Weights of a small mixture-of-experts language model, trained from scratch on English Wikipedia: a variant of Muon for the experts.
Below are experts of layer 7 (counted from 0) of a mixture-of-experts language model. Rows are named router (the router's row for the expert), gate (a neuron's input weights, with its number), up (a neuron's input weights, with its number) and show model dimensions 0-159. Each number is 128 + 32 x the weight over its row's rms, rounded and kept within 0 to 255.
Before each expert's rows: a language model's description of what the expert responds to. This comes from a sample of Wikipedia text that the model never trained on.

# expert 4
What it handles: Sentence-ending punctuation. Periods, closing parentheses and quotes, line breaks after titles, and hyphens in date ranges, such as "Texas.", ")." and 2007-2008.
router [111 136 170 189 103 105 134 159 134  60 162 130 159 151 133 167  86 198 122 119 123  97 131 131 143 166  86 161 137 171 152 147 143 112 180 131  90 144 153 119 146 133 175 118  62  94 118 100 136 112 139 141  94 107 138 101 125  61  81 135 120 116 124 103 117 159  60 101 131 130 124  90 206 116 105 123 136 152 142 140 108 127 160 105 101 164 137 119 148  99 150 194 150 196 113 185 108 130 110 143 129 187 158 162 149 101 166 166  92  99 167 114 166 188 176 149 141 109 110 140 150  88  93 100 122 127 103 200  75 162 133 136 166 148 141  86  96 128  54 176 175 145  53 108  82 142 101 101 117 112 153 143  65 127 185 107 121 134 124  92]
gate1 [138 127 132 174 159 141 109  78 123 156 143 135 123 123 128 138 124  83  67 116 104  67  83  98 158 119 141 107  83 138 100 102 137 176 110 125 196 116 135 192 139 139 147 126 112 116 158 117 165 131  78 151 114 147  87 142 154 140 186 159 166 199  91 107 150 144  99  85  44  76 160 165  83 139 124 139 176  84 163 166 123  64 135 110 110 148 114 111 107 174 102 171 129 117 132 167 134 108 160 107 133 116 125  73 135  79 144 115 139 108 100 177 162 145 156  68 156 205 134  49 112 115 134 133 135 158  82 103  83 118 148  97 143 146 148 158 110 112 126  77 154 148 122  76 179 137 125 142 195 123 112 101 203 162 121  79 144 166 151 123]
up1 [ 99 119 160 155  97 119  91 102 151 138 178 110 135 152 175 165  89 135 174  92 160 176 121 174 132 125 112 134 134  94  62 105 105 114 102 125  82 132  75 102  92 157 126  85 113 158  86 141 168 133  89 121  83  25 131 111 123 136 139 135 157 140 144 117 116 113 185 141 197 131 119 120 149 103 150 108 149 143  99 186 171 140 143  52 162  93 137 150 124  96 128 121 142 169 161 133 141 208 101  88 144 168 182  98 111 102 147 172  91 139 155 115 147 129 105 157 160 104 152 141 113 157 114  52 107 120  98 105 135 166  55 125 106 152  92 124  80 129 193 162 132  99  79 100 160 118  88 128 140 158 178 135 141  52 143 168 106 125 120  79]
gate2 [171 197 117  58 134 102 218 115 147 113 148  72 123 132  67 135 124 173 132 123 115  92 109 124  76 217 144  73  75 199 133 115 145 138 108 107 120 101 130 188 113 112 166 156 111 115 122  54 146 124 133 207  90 166  98 107 106 153 124 173 138 118  96 134 137 134 126 130 121  89 166 144 153 160 134 101 131 102 118 164 153 127 198 115 132 100 119 119 112 131 185 148 114 142 139 113 137 133 172 105 104 136  54 164  70 118 154 160  90 133 146 128 140 124  81 116 124 109 162 113 114 114 177 133 107  96 185 119 115  47 138 116  97 198  84 125 164  72 124 155 131  77  83 104 123 127 136 139 150 139 141 131 147 130 143  80 126  97  91 123]
up2 [ 72  96  86 122  87 127 111 152 114  98 123  83 167 144  88 176 111 122 156 120 120  95 130  58 129  72  91 107 166 121 162 146 153  79 121 119  87 135  94 109 155 133 127 120  90 110 147 108 114 115 147 131 130  84 215 134 132  90 125 106 106 170 144 116 149 133  93 152 162 177 100 102 109  74 126 146 162 125 136 100 151 105  75 116  96 130 160 190 101 131 136  52 112 179 102 113 198 169 116 140 147 146 169 151 138 137 126 141 132  88 149 120 174  83 114 108 117 113 132 128 100 125 112  92 184 165 177 185 111 120 107 127  74 158 168  71 142 115  99  48 167 156 161 105  88  69  78 140 120  52 148 114 144 153 121  92  72  74 145 142]
gate3 [ 96 147 184 107 150 125 168 133 116 127  93 126 132 132 161 153 118 160 135 121 141 173 128  66  71 126 103  40 108 108 132 104 125 153 167 109 140 128 117 106 138 183 131 209 146  77 117  91 126 136 145 134 168 189 150 131 133  40  86 132 144 153 186 151 109 140 107  70  92 116 142 150 171 106 117 115 127 131 124 102 127 200 142 164 126 119 187 175 141 144 171 157  74 174 144 170  66 128  85 206  97 133 125 166 140 107 135 104 168 137 133 142 129  94 114 103 134 107 110 132  68 134 163 166 127  97  56 137 107 164 151 198 120 151 149 131  83  98 162 135 159 119 168 131 115 120 154  85 130 113 186 101 182  94 185 109 137 131 149 123]
up3 [161 148 152 128 153 111 126 105 153 137 105 140 164 150 104 191  97 115 135 134  95 161 105 103 112 136  78  67 155 138 123 159  84 135 123 171 109 166 137  95 179 175 115 142 120  81 173 104 106  77 112 188 184 128 120 134 123 117 193 159 143 129 172 160 136 107 185 135  27 104 130  88 151  66 153 115 106 178 124  92 103 164 114 143 123 127 137 146 136 107 160 132  99 131 127  75 116  94 146 134  96 169 105 108 125  92 146 132 154 192 103  60 123 143 100  86 110 102 130 144 175 141 159 109 124 153 108 118  86 170 107  61 171 170 214 130 154  91 141  99 110 114 121 129 166 104  92 146 107 137 103 196 162 120 135  44  98 134 176 155]
gate4 [203 153 142  96 104  84 150 140 118 105 152 154 139 103 141 198 153 117 114 127 134 109  54 141 113 169  83 143 126  87 209  87 130 100 163 114 156 140 119 142 125 151 123  95 163 167 129 160 129 139 167 142 131 101 137 109 148 134  86 194 127 129  94  84 121 130 193 109 117  93 184 143 168 120 102 132 126 140 175 181 126 102 149  85 125 126  94 123 107  83 156 170  65 130 189 121 117 103 176 126 130 134 135  78 111  84  99 188 150 131  93 146 194 101 113 124 155 120 137 146 132 161 124 121 106 138 149 188  71 165  42  90 117 137 168 119 168 198 159 126 126 175  89 140 165 126 181 153 110  84 192 134  82 109  98 138  99 144 131 111]
up4 [120 129 175 114 150 107 190 126 141 155 151 142 119  80 144 146 176 122 130  76 135 117 150 113 153 173  93 123 140  96 145 149 126 138 122  94  94 102 126 128 106  98 150 120  87 163 139 126  72  90 145 190 119  99  99 111 135 156 143 156 131 130 142 137 137 123 104  82 164 167 158 119 125 118 163 120 112 152 119 119 136 184 139 205 163  64 146  73 159 198 144 120 120 200 172  98 127  97  89 160 165 105  99 130 135 144  75 159  83 207 152 169  98 123 140 181 196 131  79 135 109 202 124 140 154 153 140 127 134 168 129 159 141 109 100 179 102  96 157  62 143 145 110 157 156  70 157 130 225 107 159 129 110 103 109  82 129  99 117 191]
gate5 [166 163 120 169  95 104 102 192 171  89 152 119 129 108 128 143  87 111 210 167 125 124 172 153 183 103 148 133 160 107 147 172 107  66 145 167 123  94 133 160  84 146 115 114 158 113 183 130 164 103 149 103 136 112 167 135 116 121 133 122 146 119 189 126 107 100  43 100 188 142  98 127 124 125  79 109 124 134 189  88 162  94 117 129 100 132 160 200 138 120 161 181 137 101 164  61 132 152 173 156 137 156  90 148 158 182 128 171  85 137 132  93 199 116 107 120 100 128  71 109 150 134 140 145 151 173 158 129 127 189 174 141 109 127 137 166 123 142  88  96 154 136  62 121 130 101 187 154 156 118 103 128 125 120 213  94 141 102 120 138]
up5 [109 160 105 112 113 119 148 141  68 135 118 119 139 145  86 137 134 140 161 121 121 137 144  75 100 132 108 134 138 171  98 143  33 151 152 113 156 166 117 107 162 137 130  86  95 192  30 129  99 141 125 139 159 137 111 130 120 124 160  44 125 139 180 123 103 125 207 142  95 180 116 174 142 139 168 135 145 152 136  91  94 107 111  95 120 150  69 137  63 108  66 116 125 109 115  89 109 105 151 177 164 130 144 102  94 163  89 154 161 140 143  83  31 151 137 138 192 130  82 119  96 141 109  95  67 101 114 163 129 116 114 142  92 142  92  98 145 109 172 162 103 114 130 136 137 152  67 169  78  99 121 140 154 196 144 163 130 155 120  95]
gate6 [128 139 164 157  68 150 167 125 170 102 137  62 113  98 198 187  79 169 150 174  80 151 196 126 101  56  87 124 121 146 116 118 105  95  95 162 135 113 146  66 143 126 134 144 134 144 111 160 137 123  85 175 109 143 138  93 146  52 125 124 119 150 122 111  81 171 128 115  74 124 178 117 101 152 120 126 146 187 186  95  76 124 164 130 123 128 131 147  68 129 156 188 152  94 209 110  87  99 127 128 154 149 163 145 137 105 101  79 118 148 138  93 114 111 136 130 146  81 125 150 113 179 122 154 193 165 118 148  78 122 155 113 131  86 137 116 198  97 190 158 126 103 148 106 112 142 141 132 102 159 154 105 127 144 136 124 164  84 117  60]
up6 [130 132 148  78 112 130  81 127 195  98 111 149 106 147 156  80 208 125 145 109 167 149  98 131 154 167 115 120 198  93 159 130 121  96 113 171 100 103  88  94 113 184  83 131 155  82 134 112 163 153 120 155 147  55 105 130 121 173  88 108 135 120 101 156 155 109 121 155 173 154 115 114 127  68 151 157 115  79 142 127 117 121 122 125 172 115 107  72  72 162 133  89 102 156 100  86  71 146 117 143 176 128 121 137 139  89 146 111 151 112  85 143 157 116 141 118 173 132 152  86 140  92  81 120 173 121 126 127  88 172 167 163  85 205  96  95 171 129  71 166 124 103 109  93  94 220 103  79 126 147  93 154 148 120  86 110 135  88  98  81]
gate7 [142 166 141 127 128 103 118 130 179 126 129 130 117  95 155 103 112 157 139 142  51 102  89 193 117  85  90 135  96 124 128 128  85  96 171  87 174 164 149 141 140 140  72 125  95 122 196  99  95 173 149 148 102 138 150  77 134   6 125  85 158 167 120  80 119 146 214  97 131 101 139  96  77 139 160  85 182 110 152 139 139 166 135 173  87 113 140 160 169 102 144 173  91 168  88  97 116  82  99 122 165 137 141 156 167  94  91 164 147  82 127 136 109 170 107 123 100 106 119 178 129 162 143 118 154 146 136 115 133 171 108 165 104 171  91 164 157 109 160 130  84 147 131 121 143 156  99 203 119 146 156 115 134 106 182 149 145 109 146 170]
up7 [121 159 156 131 102 154 224 154 112 142 191 132 144 154 142 186 201  87 112 170 141 172 138 135 141 115 165 136 194 192 128  98 130 169  98 148 125 129 126  72 124 108  72 118 104  61 142  87  90 109  86  91 168  81 119 136  87 141 150 171 143 138 131 124  55  90 112 123  75 146 155 127 126 127 173 161 143 108 131 137 131 136 131  94 160 161 179 117 103 170 156 145 118 111 125  99 134 166  88 209 114 103 126 167 158 115 126 204 140 102 139 137 115 124 157  83 107 124 147 132 151 167 111 125 190 179 137 128 129  88 112  82 151 153 168 120 129 164 122 144 147 124 138 132  90 146  62 160 159 173  99 109 189 134 128 199 155 115 143 158]
gate8 [178 136 114 124 139  80 139  94 182 141 113 105 102 129 101 141 157 138  98  85 114  46 108 189 145 157 166  64 133 146  98 121 111 123 123 130 122  83 131 116 139  94 137 124  94 119 116 106  95 131 143 134 138 134  84  51 141 151 114 109  89 146 124 129 142 158  55 157 173 125  56  65 129 161 150 139 102 164 145 154 145 115 123 109 115 145 153 150 157 100 110 178 114 138  96 133  88 144 103 182  30 213 105 162 173  98  92 128 119 187  74 109 118 140  99 194 140 112 118  93 106 114 153 106 121 122 215 149 107 117 159 128 176 148 114 140  75  99 140 131 110 157  94 166  96 161  93 132 183 128 165  94 164 101  90 139 122 137 156  84]
up8 [ 99 164 133 107 143 144 158 142  73  75 120 148 135 178 133 142 199 135 152 129 218 165 129 134 125 142 198 119  74 113  96 195 117 161 123  80 104 133 153 209 178 166 179 131 148  93 129 148 133 119 157 113  92 120  45 151 184 173 152 119 147 106 148 156 117 142 113 123 103 179  90 101  73 144 133 148 183 130 159  89 139 172 128 148 153 126 149  73  83 178 142 142 154  82 124 101  96  89 148 157 168 153 151 147 101 111  92 132 201 130 143 155 171 106 143 126 172 154 114  96  70 107 130 151 100 149 158  96 100 140 147 116 142 123  65 106 115 141 142 118 101 103  94  74 101 103 122 161 102 114 164 161  92 115 119  72 118  93 119 155]
gate9 [ 93 102 146 155  40  91 157 168 101 100 152 125 128 154 117 129 159  86 124 111 118  91 137  97 159  75 115  79 108 125 106 155 103 119 108 154  74 118 152 145 125 134 194 138 187 139 156 213  97 125 111 110 172 112 152 132 113  86  64 153  82 151 103 107 133 212 137  93 102 151 127 144 169 128 100 137 110 123 124  92 106 115 138 112 163 151  96 162 150  96 141 143 136 153 133  91 121  69  17 163 151 100 112 119 106  90 152 105 133 103 149 179 126 121  82 154 103 128 101 164 180  80 109 159  61 175  92 185 106 109 104 173 125 102 147 146 100 133  74 162 166  88 152 164 158 147 173 162 164 143 137 179 120 134 128 128 162  99 122 123]
up9 [164  80 181 111 128 130 101 111 100  98 164 142 122 136 145 137 152  62 174 190  87 185 124 154  98 136 138 113  70 154 108  92  92 202 123 116 148 180  38 160 127 116 123 110 103 126 123 150  97 137 101 190 134  95  62 142 145 137 146 156 119 150 139 118 127 196 123  99 148 120 128 173 132 162 126 134 122 123 215 170 107 142 102 128  92 147 114 141 139 129 121 106 155 164 149 165 131 126 117 125  53 173  39 113 144  84 180 136 119  86  83 140 120 119 108 139 127  75 107 106 126 103  91 115 111 116 175 120 149 181  99 184 153 128 107 148 165 142 101  97 146 133 119  30  90  99 155 121 139 162 116  92 129 107 130 172 139 165  79 135]
gate10 [ 91 138 143 149 170  63 108 103  82 152  72 146 116 120  62 184 123  83 126 144 102  96 142  96 109 130 121  83 153 114 115  77  86 170 157 150 138 159  97 129 139 175 125 116 131 115 140  88 128 103 107 162 121 187  82 151 208  89  79 131 130 119 135 162 163 141 134 103 104 132 137 112 152 103 160 187 155  60 116 142 122 121  72 106 110 136 130 125  95 129 123 147 131 165 155 144 152 119  89 115 147 100 148 110  57 133 203 128 114 149 161 189 142 139 189  94 102 129  87 151 101 115 150 169 179  99  73 186 132 131 135 110 150  81 124 130  93 154 134 171 135  67 132 170 167 159 150  22 117 125 137 123 156 114 174  97 138  86  87 111]
up10 [142 140  97 136  71 125 154 202  81 105 108 194 148 148 202 128 106 162 117 191 161  77 124 123 139 135 146 123 184 156 116 136 144 132 104 100  97 183 177 116 153 126 106 151  95 127  75  52 121 157 152 137 142 121 184  88 106 128 110 124  95 107 112 133 115 131 155 133 141  95 102 129  66 120 179 119 138 154  89 107  60 122 120 153 146 180 112 140 131 113 156  71 184 117  97 166 137  99 108 107  90 199 140 114 187 164 103  90 118  91 140 113 116  85 170 124 200 162 134 128 152 135 146 121 146  95 164 156 126  95 191 125 123 162  88 112  66 112 126 126 133 119  99  73 102 143 123 208 195 104 170 110 107 138 118 151 126 167 147 131]
gate11 [ 94 126 131 163 125 144 176 136  92  70 177 122 143 126 122 146 120 126 142 125 133 149  78  85 146  75 134 177 100 163 192 110 166 105 200 131 146 135 134 133 140 154 120 133  96 141 138 122 138 111  78 137 123 122 102 162 195  94 125 140 143 183 116 129 134 163 121 110 180 142  94 116  99 139  87 139  83 168 175 143 144 118  87 104 168 127 120 143 124  92  95 106 190 157 131  51 116 110  73 127 142  62 185 170 116 112 194 190  78  62 122 110 118 116 161 190  78  99 147 163  67  88 130  82 175 122 118 138 177 134 151 110 150 142  72  92 161 116 116 137 164  63 137  67 127 103 104 134 131 112 169 137  97  70 130 149 132 106 150 147]
up11 [120 122 163  91 124 176 135 122 149  63 109  93 157 131 102 188 173 114  94 183 148 127 170 130 138 128 183 128 117 109 147 120 129 174 184 118 166  90 101 142 139 125 189 163 159 121 172 140  60 147 130  71 110 132 168 166 134 153  62 124  70 108 100  85 150 134 131 159 114 120 105 154 143 125 173 109  85 145 151 110 125 127 142 139 122 117 102 148  79 227 134 127 142 172 109 126 113 139 219 122  99  67 178 160 131 120 153 140  86 183 120  64 108 105 129 136 108 130  70 155  76  61 158 127  88 142 140 155 110 150 150 113 133 172 137 124  85 121  98 174  73 114  82  80 110 139 117 126  70 144 140 107 116 175 129 103 159  89 139 142]
gate12 [120 124 117 169 130 156 151 216 127 178 148 139 154 165 153 103 119 115 118  91  93 100 129 149 155 131 185 131 142  51 145 128 146 155  89  70  85 133 100 128 119 189 113 147  74 106 156  95 125  91 116 105 189  40  86 180 148 136  71 147 117 102 161 137 159 126  72 126 128 129 151 164  86 154 190 148 153 124 156 132 157 135  95 102 132 120 130  96 134 129  80  94  78 173 128 105 132 127 194 167  95 157 167 107 152  82  99  68  89 141 174 165 136 140 137 138 120 164 111 125  81 117 166 137 137 112 181  75 151 182 103 116  92 164 119 158 160 142 160 156  92 157 171 174 101  72 123 104 157 181  93 103 138 138 143 144  95 157 125 143]
up12 [146 120 141  45 125 123 161  88 167 151  49 151 193 143  77  92 146 125  57 140 103 142 103 122 108 153 154 132 148 115 156  97 138  97 140 154 155 113 114 188 116 127  99 144  87 108 173 124  78 138  98 135 148 162 177 178 115 146 131 173 111  83 153  75 163 111  74 152  88  90  77 148 165 206 115 144 157 165 136 152 111 119 132 112 122  62 121  68 117 112 113 152  66 107 103  79 124 170 119 142 124 110  84 119 122  60 160  99 159 179  93 172 145 135 116 161 145 109 123 116 164 162 147 122 145 132 139  92 188 161 127  88 127  55 131 182  87 140 137  75 149 132 104 113 134  82  95 126 123  82  84 123  89 124  98 143 139 103 119 106]
gate13 [175 158 164 142 125 128  99 135 197 175 117  52 147  91 108 155  97 157 154 157 146 121 174  66 155 138 117 116 137 121 113 180 147  93  83 110 148 157 103 121  99 173 136 109 105 177 115 105 120 103 179  98 112 101 186 113 144  41 116 105 101  68 160 110  60 111 132  93 137 140 157 139  66 137  80 103 123 145 166 143 116  97 103 162 101 165 168 104  99 135  95 115 169 169  92 134  84 198 114 141  88 151 148 156 125 158  91 140 138 158 144  73 123 164 161  87 127 161 137 136 123 142  88 147 134 177 134 123 135 121 148  46 124 130 115 131 101 107 135  95 143 128 112 116 119 156 189 157 103 132 145 107 144 112 216 107 207  69 128 115]
up13 [143 144 142 119 108 142  73 104 109 164 137 117 162 167 142 143 119 130 134 184 112 186 164 115 143 123  71  69 130 130 157 146 115 141 123 205 162  92 105  54 150 164 153 122 144 150 124 129 168 146 144 155 124 117 177 111  66 152 156 173 124  75 153 120 144 128 100 107 137 137 107  72 161 144 159 129 142  86 144 172 115 112  86 145 126 112 106 147  34  95 110  86 172 118  79  80 151 116 149  98 201  93 150  83 162 148 169 130 100 174 133 147 148 130  75 134 154 119 130 158 133  93 159 102 151 163 111 114 137 141 103 159 170 173  83 121 163 154 175 113 128 174 155  80 172  98  49 121 137 187 141 126 146 196 112 118 194  97 104 131]
gate14 [102 176  80 161  93 115 124 144 132  72  62 127 178 125 127 189 118 131 165  93 145 124 181 183 117  83 121 114 103 140 114 124  94  66 111 100  80 149 122 119 161 126 161  61 122  84 129 140 121 142 111 146 118 102 149 159 159 173 162 145 112  28 115  76  98 119 107 135 111  75 110 155 141 163 165 106 144 141 127 129  73 153 192 144 125 151 152 116 105 169 181 105 107  94  79 141 165 147  51  97 147 138 140 144 172 112 116 135 188 123 146 117 149 112 171  89 168 104 101 122 225  69 112 124 145  95 163 119 148 154 106 101 160 141 151  86  92  97 117 125 174 170 131 191 136 129 154 171 140 137 124 112 101 124 159 112 106 157 124  80]
up14 [147 118 137 116 104  59 124 221 121 144 106 177  85  68 102 118 138 145 119 138 100 110 105 143 108 138 124 169 161 125  60 142 120 156  59  86  75 189 122 155 150 137 107 120  68 173 105 120 121 137 104 100 105  97 115 159 132 119  73 127 102 199 128 147 112 108 135 101 144 155 153  97 156  65 164 181 148  92 163 173 135 179 144 137 163 112 236 110 138 115 107 150 103  98 111 169  82 123 181  77 143 102 145 112 114 118 146 146 151 178 107 104  96 123 119 127 130 105 130 127 105 160 104 171 181 141  76  89  64 125  67 156 131 175 131 136 137  77 147  88 118 137 165 120 158 175 151 106 158 100 113 167 125 164 135 159 138  95 125 121]
gate15 [109  84 110 128  87 210 153  46 146 171 124  88 105 105 131  36 149 129 103 147 149 136  86  78  74 123 103 108 118 173 143 146 117  93 147 143 118 150  91 120  88 138 141 123  84 139 135  95  82 126 166 176  91 162 142 185 124  91 159 135 139 143 150  79  67 100  84 124 120  73  70 141 133 174 172 158 127  93 122 143 127 139 155 119 120 117  58 136 133 157  89 180 178 103 139 120  99 148 183 122 136 120  92 133  88 120 141 135 109 151 108 136 193 143 168 185 131 136 139 139 112 110 136 170 132 113  98 129 146 141  93 129 200 168 159 105 127  56  77  98 141  99 119  96 114 126 124 107 146  57 124 102 163  88 109 125  73 165 113  87]
up15 [123 144 190 106 170  89  67 195 184 145 159 135 152 156 115 177  81  71  98 160 161 131 180  84 116 190 137 175 103 141 147   0 166 149 142 112  98 127 134 148  98 147 128 107 164 125 131 122 165 127  67 139 183  81 127 131 117 160 122 137 131  98 145 128 107 112 124 182 119 164  89 121 155 147 128 176 162 186  82 184 124 140 140  97 143 144 112 107 134 168 107 128  69 125 157 132 105 182 149 118 145 202 126 177 136 163 105 129 166 111 130 111 101 111  93 136 153 130 128 158 113 119 111 135  96 106 139 108 110 136 160  80 128 129 116 158 102 103  55 147  96 123 102 152 181 115 149 149 137 146 186 198 193 119 122 128 108 124 114 132]
gate16 [120  53  95 136 152  87 122 101 150  95  89  76 105 135  79 133 140 139 105 147  72 134  99 139  71 121 107 138 134 126 130 103 108 137 181 156  94 146 149 114 143 145 145 132 119 104 170 150 112 139 192 150 130 160 107 125  95 164 131 183 133  80 168 152  47  99 100 180 183 130 160  88 126 140 121 136 147 129 115  86 195 165 144 120 164 107 139  81  96 128 141 111 161 132 165 120 179 116 114  92 174 162 206 166 127 131  92 134 181 119  89 112 165 134 142 120  83 154 136 120 145 175  72 143 163 166 156 163 151 130 166 167 143 173 120 129 100 159 115 160  98 129 110 121 124 183 175 194 149 124 112 161 100 122  84 224 101 158 126 195]
up16 [106 152 136 135  86 201 125  92 184 146 146 202 157 130 176 113 156 137 117 142 114 110 175 117 129  57  97 102 173 148 161 162 113 181 130 109 126 154 123 156 108 143 134 110 109 188 176 149 185 135 136 130 128  98 123 112 123 127 133  47 114 102 126  95 150  14 131  98 186  48 163  81 120 111  93 148 108 151 141 118 135 108  89 125 142 136  86 107  87 134 112 158 133 139 170  86 163 144 143 129 158 122 188 102 131 130 204 146 161  81 112  91 142 108 155  78 118 120 137 161 101 130 174 144  77 122 149 164 129 105 143 173 131 156  67 152 167 119 114 107 143  70  83 113 123 150  93 160 101 133 152 172  99 121 112 100 144  84 110  86]
gate17 [128 126 128 165  48 203 129  83 117 131 121 183 123  88 207  76  91 140 177 144 187 138 127 156 154 136 108 190 148 128  90 101  92 154  53 189 145 122 127 128 107 186  95 141 146 118  65 108 162 123 188 113 139 124 133 122 146 103 127 137 152 161 121 159 111 125 107 188 131 157 131 162 141  50 174  69 125 109 109 162 112 139 142 124 144 116 169 101 104  65 102 156 113 121 143 125 159 149 126 155 132  61 122 116 103 127 116 118 136 116  92 122 155 183 155 126 132  70 148 143  58 141 193 141 173 152 136 152 119 161 140 171 161 178  94 159 156 150 125 104 186 160 103 154 133 106 164 136 119 167 101 104 138 118 158 162  65 123 131 117]
up17 [180 143  78 120 180 137 107 129 121 162 138 179  98 130 101 108  76  75 110 118 161 117 119 130 117  93 144  80 108  78 144  97  83 148 126 155 127 144  84 114 154 143 127 107 110 112 153 164 174 155 152 163 140 150 137 143 168 140 170 208 170 126 142 182 106 119 129 137 177 111 127 159 161 134 137 156 113 140 106 128 156 119 150 174 188 138 153 134 124  94 129 172 128 119 199 107 183  89 146  80 100  88  90 129 142  92  67 141 195 103 163  59 116 129 195  93 130 145 141 155 100 121 154 114 132 203 129  72  46  95 132 141 169 160 120 145 151 166 164 138  99 124 143 151 156 107 128 139  94 194 170  75 171 132 101 119 130 128 199 112]
gate18 [103  86 172 150 101  98 160  97  99 179 113  93 136 147 141 122  95 158 151 116  98 124 167 151 128 108 139 144 135 148 145 118 196 175  78  52 200 157 132 181 136 139  77 172 178 110 168 158 119 167  73 116  84 110 154  86 103 136 107 157 168 150 110 140 129 138 158 105 128 151 171 133 120 149 168  98 105 120 141 120 133 114 162  99 133 120 112 122 113 193 203 148 102 144 190 143 166 123 156 132 144 106  96 182  72  84 137 199 104 123  94 161 109  67 222 127 135 130 141 106 111 120 152 149 181 122  92 148 100 159 162 152  88 164 164  79 119 136 117 128 130 183 142 111 109 130  92 109 161  66 110 106 158 116 105 134  65 107 160 155]
up18 [120  79  65 111 129 124  79 204 117 132 154 115 115  93 133 135 139 104 133 132 137 129 104 171 117  73 122 100 157 118 182 134 147 170  88  58 120  96 120  69 116  87 103 158 149 145 199 173 133 137 111 111 150 173 110 137 133 138 137 207 142  68 149 154 105 156 118 177 130 114  87 170 126 214 128 150  72 117 137 143 123 124 126  88 126 111 126 137  89 144 105 118 112  83 120  72 130 140 185 113 117  85 132 110 126 172  64 162 134 118 144 116 203 182 158 178 197 137 127 150 131  77 133  56 156 163 112 138  87 141 145  87 112  74 131  74  89  95 105 132  94  94 141 139 146 156 147 101 104 146 112 138 157  88 174 111 111  90 144 137]
gate19 [103 112 182 106 133 150 116 159 150 128 182  98 120 159 175  69 150 156 133  53 146 155 122 128 173 142  89 186 100 114 113 183  90 157 125  89 102  69  78 158 133 154 114 122  72 109 140 130 143 126 112 167 126 166 178 164 151 103 105 126 109 115 152 159 139 150  99 152 145  96 147 100 145 176 102  44 156  79 136  72  97 139 126 101  94 158 122 186 161 184 142 142  88 119 154 161 102 113 107 187 138 122 169 201 113 152 122 184 131 114 162  71 150 129 158 116  81 120  65 153 129 137 142 113 113 110 106 118  86 154 161 117 184 151 137 136 182 109 133 108 126  84 102 127 100  96 129  85 140  86 162 151  65 155 140  65  90 140 138 174]
up19 [ 94  94  95 143 106 133 122 104 127 139  90 110  99 133 115  86 123 141 156 117 125 119 121 116  76 132 165  79  70  85 112 139 100 143 119 131 121 153 172  81 125  94 148  67 140 121 112 158 113 116  94  93 136 161 178 207 155  89 141 122 113  70 115 129 134 117 113 107 161  94  79 110 104 180 121 125 194 143 156 140 144  94 131 159 112 163 205 157 121 142 133 136  78 197 166 133 117 152 128 136 114 133 159 130 128 126 112  81 136 111 145 110 125 104  73 140 125 102 107 137 181 113 100 168 193 124 155 148 157 185 161 146 111 171 104  87 126 141  94 165  55  99  64 103 120 182 141 218 133 123 117  43 166 129 144  67 132 136 146  52]
gate20 [112 147 138 177 111 105 148 120 144 109 138  92 148 118 103  92 143 112 124 120 132  89 144 142 124 129 157 152 163 182  96 125  91 131 124  83 149 149 152 119 105  94 194 109 160 198 131 106 110 132 199 180 185 129 167 108 110 130  96 126 115 137 196 117  97  99 146 130 214 117  72  69 125 127 156  85 125  85 122 115 108 144 127 152 128 163 170 172 114 140 118 122 101 107 162 152  71 110 139  87 100 200 170 139  81 104 147 153 111 157 184 228  96 148  97  96 164 157  57  43 152 157 108 153 108 130 110 113 171 139 104 116  82  96 120  89 108 122 138 122 102 142 142 152 176 142 112 157 135 121 136 105 107  81 106 174 147 159 100  63]
up20 [139 112 117 155 164  74 153 181 153 146 144 141 131 160 149 168  94 100  98 183 143 110  98 125 156 142 136 154 143 119  90  91  94 104 188 108 153  99 115 144 136 133  94  85 136 142 155  95 105 170 165 109 124 148 163 133 130 136 132  94 168 109 121 116  72 147  90 182 164 115  43 125 112 112 198 118  71 140  90 103  89 177 111 106  95 115  86 145  88 163  82  38 128 119  90  85  67 145 128  78  79 115 105  87 134  65 114 182  93 141 116 101 108 175 122 119  92 112 107 149 118 100  89 111 123 147 103 104 136  96 145  82  83 117 132 103 140 146 205 175 183  95 100 128 135  95 106 145 143  94 118 114 123 144 149 148 164 113 200  70]
gate21 [115  96 178 127 116 159 107 105 127 175 137 165 175 113 155 155 124 113 148  90  78 130 111 103 190  46  89 143  89 182 191  91 102 179  89 125 125 121 124 133 115 186 166 144  85 120 112 114 108 118 176  98 175 136 159 118 122  84  93 105  91 151 142 126  89 127 145  81  83 118 127 144 155 143 144 109 200 154 133 109 127  94 173  97 183 148 116 109 139 133  97 103 145  96 147 147 120 147  92 119 148 143 105 126 148 177 105 123  65  99 162 172 168 138 104 166  69 112 102 174 167 181  84 124  75  92 138 112  64  83 111 174  85  97 145 133 151 152  97 140 135 131 133  94 112 131  58 169 169 121 155 138 101 123 138  64 129  70  68 139]
up21 [139 117 126 154 198  79 145 131 123 115 128 166 108  98 150 142 136  94 132  87 168  78 116 117 139 218 120 146 135  97 140 145 147 143 159  96 132 166  82 170  81 112  78 131 141 194 109 173  64 126 115  80 123 105 105 100 169 127 102 193 116 140 127 120 187  98 123 122 115 140 106 158 115 103 154 125 122 133  65  88 158 130 116 159 156 104 142 109 196 148 148  93 136  80 189 158 133 127 156 137 145  69 150 176  48 169 185 133  76 110 114  96  92 119 106  87  98 183 161 103 137  91 100 152 137 119 131 112 173  38  63  95 153 128 114 125 124 167  60 112 116 108 140  95 160 143 113 114 103  98 143 154 114 182 142 157 140 132 137 125]
gate22 [132 156 136 131  87 187 102 161 134 129 106 120  82 119  93 141 104 103 220 155  87  87 104  60 129 196  62 113 118 109 103  93 101 131 159 121 135 125 144 128 166 124 141 104  96 168 125 111 104 176 149 136 158 116 118 133 140  40  82 132 120 103 152 118 140 150 157 148 163 107 103 160 126 135 183 103 148 128 161 139 169 152 127 121 153 173 126 125 128 155 110  53 127 166 128 163  97 144  42 125  87 131 184 162 144  88 217 128 167 172 113 124  96 171 150 123 156 117 124  64 129  80 160 109 158 165 123 142 156 133 100 170  71 131 126 163 139  98  90 111 192 149 159 181 117  86 146 121 138 136 122  98 135 118 120 193 104 147 117  71]
up22 [102 134 120 104 170 118 160  84 157 174 107 141 171 137 113 137 137 125 145  65 111 125 127  96 191 136 167 144 190 116 135 119 120 114  78 147 139  96 160 123 131 112  88 157 118  69  85  78  88 112 150 127  98 119  96 163 146 130 103 120 104 174 134 131 139  90 138  84 147 123 103 158 120 129  74 100 110 118 116 126  52 129 215  88 130 190 131 169  98 134  86  75 116 128  98 202 118 171 148 134 121  49 214 100 118 121  86 128 126 126 110 107 119 199 127  97  78 107  99 138 181  86 164 133 146 173 138 179 127 209 121  91 117  79 114  85  88  97 151 107 153 139  87 127 124 133  64  95 110 106 145 129 161 134 105 151 126 146 161 120]